config = dict(
    normalize_top_k=False,
    balance_bias=False,
    init_std_router=0.0117,
    tie_word_embeddings='early',
    max_steps=5257,
)
Below are experts of layer 2 (counted from 0) of a mixture-of-experts language model. Rows are named router (the router's row for the expert), gate (a neuron's input weights, with its number), up (a neuron's input weights, with its number) and show model dimensions 0-127. Each number is 500 + 50 x the weight over its row's rms, rounded and kept within 0 to 999. Numbers have three digits each.
After each expert's rows: "gets" lists some tokens that make up at least twice as much of what it gets as of all text. This comes from a sample of Wikipedia text that the model never trained on. Tokens count by the router's weight.

# expert 40
router:552571428590589458567438415546431447589453547470451571453452415551528467459486416509436577526565513413481550497486446414451541488472463583485475537485522567448478435475524542501546557599441472482537567548425497578474462500558553571563501567522532433476528511480541455460442479427455495415569558519476554474426555491538516516554463460551516439486444466440411466438529400548515529459507
gate2:468533436552524419497416497505467443529418533434468542475517460509524542454527472534465543469474524379497574450507454444522493414488503497557458496477482483460456538506516497426473536505414424496592543535531520579510450540449576492551475594583504451502441587353498482500596515425461444456549461559454441440479497461509490442507479499423522534553466473478474434430508451559477515461471
up2:540471546462500604530553527525533544495560480541497481556453533495484500485476533475544461527501524633524462521508534568461524572489488508452526485558522499558578439475481500532569463488586577497414467469482510393533548468556429518467532427475504580504548410596495514471394479612517565559485532445534531556509502564526459546520496511568518464456549503510524553568492541454520487518545
gate3:588576454559562493518520560529447435527464469486448597432452434497438414418467404492411484505580511461465550487461459479545524497485530567518462513472488585457547463461525545492659582561418522470491529501547498517457479456539609558452530539541497470536537507492539482484526454450503459460619499410524513531504490455467503429565497403526515422444497481461451411483501472538527541431501
up3:475530568564475426452481384515437563518459535534543483480510491462548486544530573477450477503487495521452506521516545551527469459458572408562450549529532471474372535480561490545465506476475460535526487423454472524565518511474492422550581406531513460457536536462532447484520568509446570391455456487519490474424504494537537556474437438506518474547478475532487471446543437575492533540557
gate4:514540549468471572516448462536456418581507471363468545536450396565497545496510447416502600474570503440480483473463413468519483467500524578479473473529468579389455503546513469524531533561453545476422504494431522529486508500537556604527485543510516449452520432523549496496521409438466498478514542474551555471499462601510499524533449511414476494484459503351452462480604462529516493514538
up4:500520575435467579486450467558396460526560442327442529522469443580470550492519480469531611478524463463478460543499427535478529422468515563543459459527506491388481439512492501557533540569400529470429519472459557533468511496488542571529489508539538436508526417479536491538479372431462489485506527491525521486498566605522487575447506495371457490477487525416473531463644483476478465515506
gets: " by", " ", "-", " m", " D", " F"

# expert 36
router:552585430597591453582439425549434441583423539471454564462436408556523466461507420518423591512579494422487558474486443406462546482484466578502495549474532562437462458466546539517535550592426478470511570533437479566488446531560562576561493586523551443465530512471555453478456468442431478407558560524475582477444547504538519533552455470527515443471452454437420443431526433550547535444499
gate2:478498510472523502528504521530453541508396460387473534484481452596470541443468540494472510533492510432429572541544407537462529460580493648483540458531506581366434493420443524537489558532437540460573574457532567502489525476496522492575464612519454468497505497622526446492528427442520486435501563509516497529435473427450530428560496409434493488551473547478427546499555464544486454536432
up2:509513475509486484493482460475543443513604540601521483553510503448533451554542444507504503466496515554556443460438555454533455545402507379478452539424486404635600567592545485460522448502561432541451453542473436489550469522503488522421559401482553521497479512379473539486473578578457496550514445494497494489544537579568474574458503574576502499428534458484553423478487532449501570440537
gate3:545506491512540465548464479487490562533555516418405559444448514600506454539547473503490518542546433488437535517525492520540598493458459535491489462491414500525540492476564600505650479495454438484476601539443511549492476501532503543538403555492581493459575457473551414425495363483501564452517556508477484495482480572481571458456410458495516444446483521471456533493507453460535601498457
up3:538508502523520469528460484508510549539564516396410568459444541586500472542511460534503548544541453477440567545546516491551623499491436552506493485481418488530507436479519589494637485519462477460484584530463494537464445501513512555560397499499615467482564452469518390412481372465492560457488558500505495524502470559489581409445391492494530482449494531455481542499513455473522611512456
gate4:492592478535485559536438509559462519549535631482366442481476483570510386494510446424458452462579469499484565525547511394446481467514474448366498468518567475509574469507514457588502553537476525524521577445456428539479539480554538489500527603516531487392627469428464528566452486483488471516494532458474565520430458483424435510521445492553529509532424551532437486490471399528527559520561
up4:518401504514518446530591459498571514504492442475603536552459539491519577454501523550508559556467511458507474459400491598548476529536520516588516508386428516442439575523465531411473471500557385480514434566509494423566514546435529489511533373510407551591375562574534465483530534509516514441498474520520499494550561477547621496511538523462503504513533481488552541535480560527536458479507
gets: " ", " (", " on", "\n\n", " is", " his"

# expert 22
router:524586496588558403552416435512461474619407549473482530488401427522530425434461444531421566538579496402461547525480418402413575496495425572487521537478508534458509485488521576470541499558430523482486569535439500573458478525518483542571501670484549437485493533461541476470448468479495528451541551454444583462476524484540599534548426447574534425491452448453442523439502446560544524411483
gate0:538484492488489503610512500436385489514488532513521456473549432485559545412408463540509458571523534558621498587523548494426470516411570534566553432497574449456494480502457412542443583574560424396420429496445529485454440528482449506467574574447539499531460407466494408542497511525547494512475543516522489427403531576543593473430468596430436495458465417482485447543445496447567579455505
up0:545479550485461524547544534476408450474447487546516428492526423422490597430467474519488468534484522572555532564567520519430452482431569467547564441436574452397532459531492421550465529557567423416462430551386564495484430489529478487464629552437485517567492438495482418637517575508538508552594526455548497466441528564523586475417512582480429501454454461507513476534483520440553565481515
gate1:560544492583490554508491462503462505569452474514553494389452502561512486519451420513434502489579548474503462421452474416528509548519541501488490640552518580479475521427539592496604468518466524497467467499454426568457546552527500467616528580520552480446529546493534498442431471502476573440522553408471551559427457480414535478533462464570546470499447561421400430444474502471518540455539
up1:494578480535532506435500499515447537576478482533505522345506499428487466560468472484495561525532491542525473462504478473458489529548598476548478588536634514387520482528487539498544412413456613520480484554427427505444527600496528478563590481506446400437440579471506482461403471469516509398505552424438429513420469517354488500506481435544544505545401572490440540458487497547437561464497
gate2:612477514468496461503443505470539519513519532480492450399442518443447482478534433425533560606521426423458491358429560482412517412542522443456430470472585512423453488493515480549564559508526488470520571481534558496471427475470482548519518579492528518443570500535529448606455428554555544470590480485481463481441472553390536530409510512495491460405424521519522451513512478569440624470587
up2:376525431531540532544468441567496506467539529485528486504447462502586565531480583568475508372524538570426492588534491462476459453353573534532544559561462432433588580515468484472443489539424618442531432399522459459421483537579486488472497544478428508584545422469485590506501604492404474507508569549511530502563491509561529532530527472521504478458559436537503464490527568395574413525444
gets: " of", " at", ";", "en", " and", " to"

# expert 32
router:530579433569588448563440434541433442586435541458441552462434431561535459454511419539443577514580486429499563482479447419465549465470468577487481560474538556434460442467544563487544553600426465465527579545432478546488457534571549569553478576534561443460536508465543448455458476448447494428559559526461570472440545510552533523545456491543526437470447458434423449444539426543541533439492
gate1:493546486567472517568507501589465486514476499458458518493439512643458447500547462429470603540507458462471545534599466439421510548512584583497480500546453465514505510469479517464505517521429510469498595461467508560599427446503524543595453581501551395546583503498576471416479550510534486355506602491504458521396473459476540436538543425504427495484447352448506483498512437520447577456459
up1:488449541441529483460479490415532540490520515508533475491563498363577555513464513540531397445509555531518468463379559571576511460489436409492546529469550506488473496489502504518489468481585468521500422565512496453420547554541464462397554432477435605486423507508428509609532440503477513624480430524481538484595512534524443530467485572564565516510555658533510502479465519464534456564565
gate2:556518482475562530536490467528401508598506438535454556461462398537506515476433476453501533559551513434456467470491399458539598464468563550534550532483514501411485502543502491514491582559436480464442588506497441582544496446570579599543479513495560384535544486495525488466531431482463454476543553479525582437432464450502512536533439545516426500465459443464430425455556400575554577454508
up2:497529500533499450552474529529495576564521488512433532427507433591525467479460560444507556591532538443491458404513382469536628503436509519473563512550456525422482503477491460543456512528501507435470582520486416516513536473521518572545452493560501392534519479524528514464429379462450501520506551519494570530491534426531523468597415486518445475483477452471404437499580451580531580529434
gate3:558594458529561466534507516553508535532459434455472524540483452542519501475495472471506541478569513362491514481548455442594627533456445544566504495517485533528486484530558524500536509562474528437451563444424512547445390534565490516489437452447525408561490506466539472396477451470402407381499547546469516510482556423453531451425481512472460485538433490393468410529482446537474503450420
up3:458392509463460502455496528458459442495528519475551492587537513445486530526568516511509425521502499603579492490521525535386384525564531508430486486505590491507492506472482485497450538470524487550566443542574487487581558508477494477500651532541435594429498495554489558488535570536600518602464452482553479536515457541508503544520506517548496461389548484647532583445585492485499514515592
gets: ",", " |\n", " B", " an", " He", "5"

# expert 37
router:529593427575605451584437432537414438587443532480448571467437419551534476462496433506425572530570515422478535481479426392481560458469480579495498554482533560446487451471534551510533557609436447470515570531450479560477467527567547569551477575531534446466517515481534439470448465439443487425551565526470565465433539515543533513522453450527513442479456450434419457432521426553516522454505
gate0:463475475557485499549497359560469461534531531512531520547447401459564475500478487496564516551587492402490464427503467470510495490556500570574525581564556585479374456476495435524533504495452507397486549579505522520532520499453540486545590553506567482526563525452425536528501514529525462470489524536471547459438449543371534454507508456449460470486442582428433494442507491499483548465488
up0:531539516516519457464546628448488548464449422492474478492510568505489546567512542470451493434385529556524517580522538580482525549449508440467428390411429459516632525542497517526460469472535568580524464420446507505485495469537506442441452441519408576500490467509584503486474509463498545547446401485484477531495529507620539524511461519545534528532496470557603452560468498431511416476458
gate1:545531438502525444550485444477475566548453532480460540423415489542529507483499465438448537526586563414495511442467499484522619550465503554445505523516585525492471488536545492439510520528513465489518548432495497522453527557531555556497464607552508401443510533480473434526438515478402463477490535521483518479495463478602442466415524473475580504522473430423393472446463475579471545480445
up1:480492526518496514433484585543514478466549465492465469587573502504528496505469514585575462473433449556477457554515501519500360441563511503573532463483431478509518460492452467528490480505533538546479448567508457433517470444453450470531586447444531620520441478458501532452557486502606516500515492453486472497503536499389524531554492489538430433518505523543577521504534510450594425514523
gate2:482529479511520488480474456540376469548482520426515485460543504533515481519624468499519497509571471304436468474416447374530620455528494631506473466520534565500424534544567464491517519505481509425522512493415507484534461595510574597536506583458544391477519493476490520427415442486496491440449584522537489468480546483446516544518437536477498427546380371426454376345557446501506537538493
up2:496552479528505473488483492528419476521460501420528451437554498541510483495596472512500478509589504351438465491430459402546620492486461615507457482528496556534434556569582463491528520488469536452529511507427494486552433594508549631541527595456548394459528532488455469436381467496469510436488565568549468487487549503453539538509415507474502442493381390416467372349515420514496514516497
gets: " ", ":", " \"", " with", "-", "\n"

# expert 35
router:553580435575587452573439436548434450580440561459447574453452420559533455447503429534436571514570502433475539469470441418448553475476469586485488562470532569442465441463552548493541557581441454459533566532437479553495460525555558569553480569523549440463532510468558457464444457452452490433550570507467570453447556517545530536553444470545519430466455450436441458439539431547535542439489
gate2:520543468544571507558458515521444455632475498512523532447435423517569459500469355444538482483527478406499554522515454418520513504494566649461429473491546515530551451437589555495487525497492540473500537510536501537570483567560595492482473505510553443545525528479620468454486426458458495472470567481524464535476595511565529485503537563487586440444503451428421493433491365509503500499587
up2:542552485486563450580371513486509485496438424580536428390445395533536512512547365488529553495535504450486493492460491537600542517491521640501449443514534557526496509441549454488509508464448538502488541572493515474487467461555569514461526496494509423483463544486566507443493456419505521489493551472538438584541575449481486456450477579540552506479542366507468482534398417458473521431501
gate3:578541509557530520478379476538442471578389469563493482561448497537568452547501450554451552483550487463444437585478545470501452436530556523497586538499464488388518430399550469515471519461440513547463546561418435538539469518550469554624582466534495499463476555562529480473507459495427543461512538562514603431475499475537533520556526496550366465495486496472408408452498512474526377479459
up3:462467547439466508536630547490581481445569535428464504513510493486430523513512567443538435584396531581518551410517515509484560541500403509482376452471534523607472535549487532503487472524581506451527449434563571457470529455478498432437495564524486498551540422464521491580478593536528465535488512448494456477565472516435415498450442573454655430502511528538566488532480513541495544504591
gate4:513548444472560487512524558451396417618474496473537538511438497563500554458485451547470520495533549480501484528444553489422447482477422514499435482471510483518467412472564447452501625553520497539480547550530474530471458503502653611538492528565543506532461521488566442513492443449462421467627577531500557465516482475522524573566458526564555508412406450557421494424491444582441454435562
up4:514434512568475513504513454524577558443538494519510498455613443543485435556568591509459529412496476505541555451517497445553522543457597527517545488581518517573486519515472498524514489510499506460437472493501454463565500512530441447457504497453452428491506496516443564638464599618514514536423448550488335548508443468541459453487492417424442544526538529498571539605533488430573541523458
gets: ",", " |", ".", " /", " at", ":"

# expert 54
router:555581419574586459570438433538439445588428555474441571459443412553543449455506425521433578525565496407495542486482449416453556492479483571485505571471522554433469454477561546513556555587427467469532583535440488560469464524571566576556503582529551453468540509478538449471457473461447489426559560524470572487429559499539532530531456475544509418470454461438407459443527429558521540457515
gate0:571482503517549547592452518530439499611450458476476535482515455597524490456391495583526514546538553465566528614476455485467494486446541523486475446455514428500533394540540481542499574570503507499538567610519502513475509464546546584519506508502459453455441581422632493470398447453495589406526548538464555521534527459543539528584536545554477444508423453473429477478531441595501510496553
up0:456461504513463477438442453551566483454508541526459472512472539446447494546510537462520514461430467548446486433542580562609484523526503491532627554522542605476491593418448467500540438449418476513534449404497551482479480511456489367443394510533497506529544436567363463472557536540439447518492451458458465521474409472498508516426536411523484515514509532503535465514470577467501420538437
gate1:557463447427522485578444428540398464563505528558492564494489472537492490556533488628530573509603465430467534521541411415433545480480466607430499457465495473442480448549523531463458509513422511483472586495488529626533473566522540569526499500509521468432550533478495509542541545450513471372565495502481551615476489465470545495540526527543498454426485503429510532521478469489488495484461
up1:609479484419567561527396451532466530495529531493450519523467548545473470512539472585552530508571489463438541447536423429491549461528505623436558431402492457432507513547543510480436535427486515465389583501482552629441441563434590563533475461462486523393518552486474523526542536460567489457504516458486558553536429432452575454510564507533522460466517514467442517541438510471408506467418
gate2:477542486506484515546457494504461456575421472562463499533505500640600380466483419418433565436584536411476549581472464495457531449468572614517500536470482589531502424486475630495606513498510506573524496529422428521415539488482522512458503512495548500530495530478479512459502405460461569413509497442544520479408557487509593507523587483518502445415394438462390478507471482463602509538460
up2:494509444463510530587455518512484455525425424567460530514556497600549388488443436390483545498568510439502547588499441480469510485442551607472488557478447563551552440475496589533575524525510521567539504521450402515470552476502517472468490566482552476519550551498520538498507417488434568462527466438512490483447589528523630503494542457506498492424370470399396506521445486416552484500476
gets: " ", " D", " In", " R", " as", " c"

# expert 27
router:544599410620601436598434418512426483592468575464442576469427428548545482476536454508410550514591494442494559523491454431485570472452459561474529561469531530411475485452550521550513565595436479476506543512455527578526476508523529559542502588527549408498533501461572478483483453436466524425549574544454574474435525498514490500539484443536513455478441448462451466437495395567541499493529
gate2:495491471521541459561416458527406505607515477512428607545429465531491433503483485532428606470527572435462526512480434431508501534537528492542482482430456497516473372459526538594489487592354475595487543575485520523425469499464577466517504562549588514481448469567500506554445500505447485437559512591524613474477562535534535434531525506468439466557504454421409487439566445502505534448535
up2:501472467520442450540535514500414575587459515486470548464388506550464459475499502540447535552540515466517527506474439393601520467519520524498476451486458430523489447446504544504445498507444542558445526536462500542461408557453605473570474544540508366554486449514541503495467542468487509511489519642482609450494512332505560394483456532406466509555490545462493536497543516554552464522461
gate3:445443504490501532504519416443456490466490493511526457557447500468512452443491496529567546511492465472488451447569497493447463585521499511471493597429535459483548427607530511422435510471479497424511474431477413531384534465454548454540545595490515455510416434513465537482477535593537443425498470515482521579446509539548529445484511455418444476489415514500488470497570464436495538496484
up3:533554480543508460509455552565522496521504500507457549480540493551496535556497481488435468497507536492551550547424485506524513456452495511507520374567468544535482580428471525581579507530496534597491520588492599505593467510553461554481476430514495554454601551447572448554528448417458535573532512509510488406502506491482438567544491542596519477494569491494497481508434538544475474510532
gate4:483504491508503438502549519541475516513536488501528479533479492437551578523517502521428597478550456522460486459503490501466559560480570538497484514512470426541569547532486502502569496531373505482441438599477443525464456488557535513556530471488446518610522445501576484419492355492458414444595498433481537586569511470573605546414580463486514510408545382495508476550532522450552538492460
up4:529504502517493562497460473476512464497468537495481530458514499540457439458495485485549422540475554472538518543486518508509428418506435473486507473501540577450457435485537509492436515474633519522567559391521571482528544522451460496481473542485531496380474548490427493569521650522546565539410493563535453400440495534420417451576424502520477486583457622515486537473470461561431460489552
gets: " and", ",", " in", " |", " to", "="

# expert 16
router:542582433573593461578431426545427449588432547463443558459429425552544456451518427523423584531584490421477545472482445425458558458472469563491505554476528558438461453471551557493551576587431463473518567541441470548480452530559559570548499567528545447456524520480545438471464465453434484433563569517465564462446552524527530523543456486545536431462457462434419442450537432538540532464492
gate2:503580505540543465608477486524488427560489498513495543392540439565517415480496393551465534516549545405430499476478442375514602464520514551520433479539553539445494471521568547553536569490476510477490569566438544500550467503564534586593553530552546474523521560528548542394484570470484445423444497480509456480491463508528427528515488442490485472472485560480478511463530452563461579390527
up2:486593488529557480575541487491473450565488535488533532399508449552507450492489388572471514539568557429437507504482462431528624481520485593578402501523539534469534472548548526520531556502493518490470545523401586541541457490596528642617543479504569497484514571538549548383514556480515456398455493466541459501462453535526414467530421464517503556471475525451486489434514465580443554376556
gate3:477498455476514509555454367558437432511524545496529501592500521522583542512476431480435554464549439440554487525465459442456539454419545615520448474584419542489578441535467560572478531562441501458605538450472403604524432517547455576423539556496528447511571539464511537420472502479414536469562569494454581505420620541531531509488357492436510511466464515363446479458440505502461525451428
up3:503549558532542460475504580456593551517464455503502487421504513530394464568529541538583485483484578538452500486472547541497508498633422457541506494500576489509449522448527419495493540522559530556429509525507546470566514507465564468585447439437523531471426497539520431499522495511589507529515420525504449476598457431457469503585575508506562497590567489653527515494509513508589483515618
gate4:431500496440515517507424518516385483623454465504464504477478388476528546459461434445490514524558502407562468483490505379520520453487425559548537526432461654455495499454590500438581448502478517486467509474470541564444459517524512576524549543481528475509534517502488539460454449409553546419542537517509504518460524629564454521517427460412507509481401457465377485494529504508543525466497
up4:438572466491515522554477529520454500593456485537460505473506464515486536441515429427442458546523520465585470440456510410476485475502427565515479522455479602442470468496606502433504498433452521498484482488416492489408472504495414578534535568491509463432481560472446510416552490458591604478601533483455530453480515613476426512415399464420530556486471396429420444438471535434526560499554
gets: " ", " A", " c", " h", " p", " V"

# expert 47
router:541584428585603458576435422545418457600440548470453565469445415568527478466501429509441578512579520425485553495465440408467551474486463589504514564488529555458478476491551558508516568605432471485502591519435490565493437514559566564547486578541550446459527504463536455473452459433452479425563579530478586485441530498541520504525456469521511437493446459433420468435523428546532530445507
gate1:463500450504497531525533511518443428563451509496488516480491418532455502455492406506433525506543453442479484521473509433466558525545516553442422570452517461398487461436557579535530490538450422453473502534439532552459538583472525560559485499506537433482431477516557537431485511401438545439624558524516577475474517469485438498515499485593388427493467490451486449435435432518525488436528
up1:462538517492511514450537519536512505487494485422463498619531496515563432552507528504486515460466455495522560511516369537530507509517493461507582501516454540550487517570490471460590485553510569414533397479461475470473516526492468410504504480422406501655506429492362519501581578511473462474479560498525437524498410492416469408476423491512540572454525549503464466534597546477504506573525
gate2:442529517485485534465517518508406405497463468476448539410474497505426521518450482541524511545496497495421468515535459434535528451528546487494497474484478506437415431461460513414568567575467479494513483502550460449446480528508498555514529525468540394394498549456474398484369477482512406458532496556478574524571402460451541571563405476494508420471477425474548464448520481475520522493485
up2:453522510480476547462534513494419398496461456463476516400453493487423523483449494533544524559505456485415469547530448436527538427547543482505506511450463525496396424484446493417572572542466486469496455494548482433436512551464475574519532530451561401402472551461474424472386499508494407483523502546493570530584412489463532621566430479527512429471460433486530473431530495457518497482465
gate3:537502439500541524545460463561452462565423468517430571417521399497552438527502425540461529501608517377510501539491442379494582491549589603467505508446574517402530524426545535535492546515483503510476479501456492562562509554562508495542507468545508462493498558491483499425527449496426516497528533521426537457523556551522493498491527470461454368447470444441460494416435527445517497419467
up3:502478431458479490541473397503494507539425415581489576430541498554540490464507400557456529635566441511539448555532515442427519511515544577496530489509488561422421472367578508511515538540471425541402525544514522498555498528484528462446477484545574412420539562483457520460490473551478449506539464500414573491478565461479372586485574567423491490460541452488459501484457491522517386478518
gets: " ", " the", " in", " S", ",", " and"

# expert 2
router:529590449590595445561481413533415438607406457487469550486417432535500490487473383482422561462554504398489528500487431444516529470474501600523451527485534542418522491492628513521529530564389459500565535537448469535526456538565505582536468571502568441426565453490558464460433464410436536382544572524487576504486519505555514494569478495516535392499423445459455498455521476504494528440461
gate0:534512529585513558499410551541408505590482524499516530449481450466405426438606457520478506539558460359490488534456528394453567428506455426487527561570455540474495482497590524476512478543565531485483643520391440512501492535557549507563471541488545375461488487471455495503531447456410452398546611461424581473542565538470453462513478469502536424410476487372440456434471518471530532506548
up0:449507430465519438486553462496601510435456476503476538520514496515606595610426532425464528477449446580556539465485495538453545587527526548491486483428542466446578570556442499514541617502482504465471484448535510505578531421454545554436512441447449587515543494535556448452527453507539490586517474534641342493441456525561546508391466558531449475551544455580572470515487468546473506447491
gate1:565588452486561518539442438521385499624540549465512572514516482535552496511522448459494516502588488560521507513517526471495489507501459553495507536458452513445448490476480521607556514587447543396521530532481524516504463511524479569500537545573538519440511503421475502440545439513539451405632507525562636546503498503540537474523526395523541421499408473509488449444472514527476528441473
up1:560497562440517482589507495519397514573475526452598541474571448480567541482589474433491498399600562555594495452589559531603582510512454547472511480562532564471482510448543433544514529569449449447517473447530519501526565631469490511543419569472497499581555540532481487545487432506483455457612435505446493585448466513550454502523539540535501445567520521513409445428444463499542495557488
gate2:524571512445569534578436440485454443542466485527522479547479396572497432502481452452392598473510449426481536447535458368444620514477486532511571557505436517488441464529613560562560488498502511545534539502479545595458534531567467547563476516547452402471468497540520446462496433518411516390494561483505467433472515542493490459467462469524507421478499475413438549447548389436501555456540
up2:424389473507434373501610529451503421471518505424500588540473535463513650532497577430450519493430465507543563541530461586476413392501520430564505429478522489462560560491495493507458423476495504509454438533459505393461528482551590432492530461478556594438526540444509490532518507479608460601609508480526521530582442426564587558513467530477545613479553509548567464573567521543506449615495
gets: "\n", "ur", "8", " by", ";", "201"

# expert 43
router:546587427587594465566438429536436441588430546464449578456438430565540465456499422526427569512566497413476546472453452419454546463467478575503497546482525560439475451460559549484538562573435457462530570530440481549484460509565556566557503581538542439454533502474548440466451458436457501423566569521453566468431559518536530534554448490522520426472457447429411447439513419555540528436509
gate0:551507503470603542520388466518469511606506484496503551468478517481441500498552457472469600498567488429505545487476417486451539491543510577541490471533546539489462510511542537517506491562451525511546579445458487514528453487491556584491497463461542481493512498419454487480457413406423534373451578510600541514459533463561515394508453462456475531509471479416419457574491432527537615463434
up0:499539456467523456506480484502517519573568485467512537530519482509578533516500520455522537506517530443483491559533427475497594561529569539507510484544447480526556528517520544454455511661556478469602562476533521511514427441522545565499447451494593453493552534468523507519461492429434464461504558519499476487475514495529486420504528519439401516469495470448479360529480423589585548468495
gate1:499524557505587548519457507516432450494522557479511585544459391495537476496417363365515551548612470374466447554562408484466490493452508514505540548523504569479486464397499567525641549490458554483587599499521502570482517431512578548452475485505585434462509475404582483614392530473486522409524571474536563458484545507485520458535477468543515445398417478400507511490541514541523513467464
up1:455488489507489450461502541465481601491552524501493449483454486505472438463518688586549454473476506623461574367409599466523513539505474498423502435476493516539455564579439432531434488529465428507469444449473518482466454585504458424488578510549445496509490499595407479484551471464495488493412459526511527544540489492490535537453456585454483542612476499574492481566447502531519454480492
gate2:555573438647533455497504507545441466558473507523463498475523491565475431439435367538474553449538491476482487558562441396455540510509568584509523494538495531404408468531488508583484517567465516493579585516511450591495466427580636578544467545505582430505526413410542521506468414478424468443517598522458509477494538505443489584430544533509536461450477453425455477394508461494537530432485
up2:607532433616593426480474420537448504579489563521471402542464423455545440465408475538500554528525523502481493492464477457531509624454513529544568577515542575434517489572462546543484576579438525537592534508502462523542454496556583463534456526573567452496519464544592452526516516471448544453454522560494489519463490536494550532480502509465569431535544504423484590442547452513517520420562
gets: " S", " B", " of", " H", " P", " M"

# expert 17
router:491569400597588442562456409522437488557465583494454536473440421579485463485483421509427541503572522399495507475475431444514578506458422584526541520466483546480513467474532526548531553589459489455500600504390510533484441543510559577497488535507539464472526556471540455426462466420470522414539521503532545501432525497516525543506435438521521452525400455391399491419494424520518526452500
gate1:499593499524579489548397419573469524545485520472434539541469409559482468426528446452466476493582552394482525489532479415493552445427535447533503451465526482487441468516523429556568574547525504520502566521619471548573505469531543601476497484499566454534559512450487409549485451458440519394577588504504547478442567543535511499550471543552522550456528567390458426427478535539538453478420
up1:586494467443545547475532437428524527456434544401466529482570547454584454486516554513499514449494447556500435562516510450554452507550454480432555487537466568445436464356561515520542484526491525533440494558432498496531620553472498481530529520603469475513430470522548575619408550466554550557547563493408475549478563490451461529489542442431435548536503447472547524510566487493444595469466
gate2:506537431487522444559523451572476470527494455471530499498444402473517494465513434466486518472489630438481536481510487442560491516439489565545482572555500468500433454561561471554521519558459481458458493490542484510480449545567489617514507536535558421374468579393418515463454516384451436505483478509462567485518591496502404577480481540490473478423522410482489522488417466553523559475581
up2:478475544525479536422471544412551538466502508535482489468542592532498500538488552545521485533520393564539480498477490561438507500542524442454529414418481539504546566454460512455455483438549529535540516509471516472525547452468485401483487445487472592607497449577543527508538507610547588504497492501560431523496396523541577392543508449477458553568482636511494473549595521436440437522407
gate3:572516482463519536545481437605398475553512477523452547457512519591475390502521414535549555524639475392425574412476494458523576443483537570540535542542555575457495474419516482467534510568431488460538547541397496501518455397484620512531539541481580381466474541437459441496517477527615551500527507475489412506527527498465498518500535479389570462366524442465478485426523367478511551426469
up3:518602457454416481543527446543472459502490532534524537539594537488513462505535478508497523416581481504370563402523530441494602479508519651509423483635471502518484448498531540461491487550529466417542522549473530503564554416471560499492651535560484351506474549423452482502437484477562525545450484529491416444436537487404527505449562514403554517451564496470458453505507456525468495483561
gets: " the", " (", "\n", " |", " ", ")\n"

# expert 59
router:537589448548596452585436431501442513589462522452488588437450416543521416442533452480444604529581456421511554486507456426489547469479495601489525566431572545471472425453538513485470521564442496485500538489461489539458488541546566550570451587515571465513532533517548502463492490465482467400513584506487574499479525508524480517485411458508530464488460444460439434437482419555511516446524
gate1:499568507484524521545484484556496459655482577468507548510446509607467532496486420451468444470562454442503506407444492454513625473541436535462455494551500517429515487526542480524460491626447568442485575547549496516484449494524505594527482587486461374519457536498512495520531516502434545480458544467503556476393558549480530447522467531549480468519457409427439589457510501513516542418485
up1:506479559517440511458532518430525485441548493561562447517565474430548504534488558554482546527495546493517508592499519545515390516534589438518522485446541489556548565516559515512555476453494452503470395453499500471540553500482461460477574386495448638542489462531420516506515506551616463573532483508512457513547453498475438565465506462406510593543598580571564535557492509503491523554554
gate2:463489472492470490457511509461486474491508433547539555473519480503496517562558464397573511556478525498453459576514471526524538550554540570508592521509485505484390423521533465543496474510470532390479526463413566507451455381495490529514430498528470455493447455470460529499483424529585539530431514426541531519540522424465457572464425429571460527454453384547502544444516493554507474555511
up2:464502469490477500456499505457493480503506437546534552473527481510499510564568468404587504551482524481445460583523466537524546544561524567510585522516493506475379421534537452529498485515486531399470535461418581507446452368488487524520418490514468457481459472455455524515486424519563527529427521417542533536528501428468450566464409427575466524458459384538491552447510487566504461555522
gate3:558605552479556515484461480547445416613468537446564490380371460479508564492466456555449422562582576442519475367453405478549514445508542528506549523496548472463472466474548548437519458543451471476472482506468473498624477426538583572546547489525564444461517405473548451558529439471492496424548513551405513477389444480561496506482453530499457493474402459460454465510494468541491541470465
up3:496465510455497459503505549513445558431459502547464495464570451491489387461466438552493539408517462436571494508590584554458519600491535532479483453443521508575543514608420455575532468485511587548459539603434487531441451508575480482519472491404524511502543505508488506492502588503457427449414531525453471514519592531400541443506459551460454615508474504552496544557463497489514476488469
gets: " the", "=", "The", " |", "\"", " T"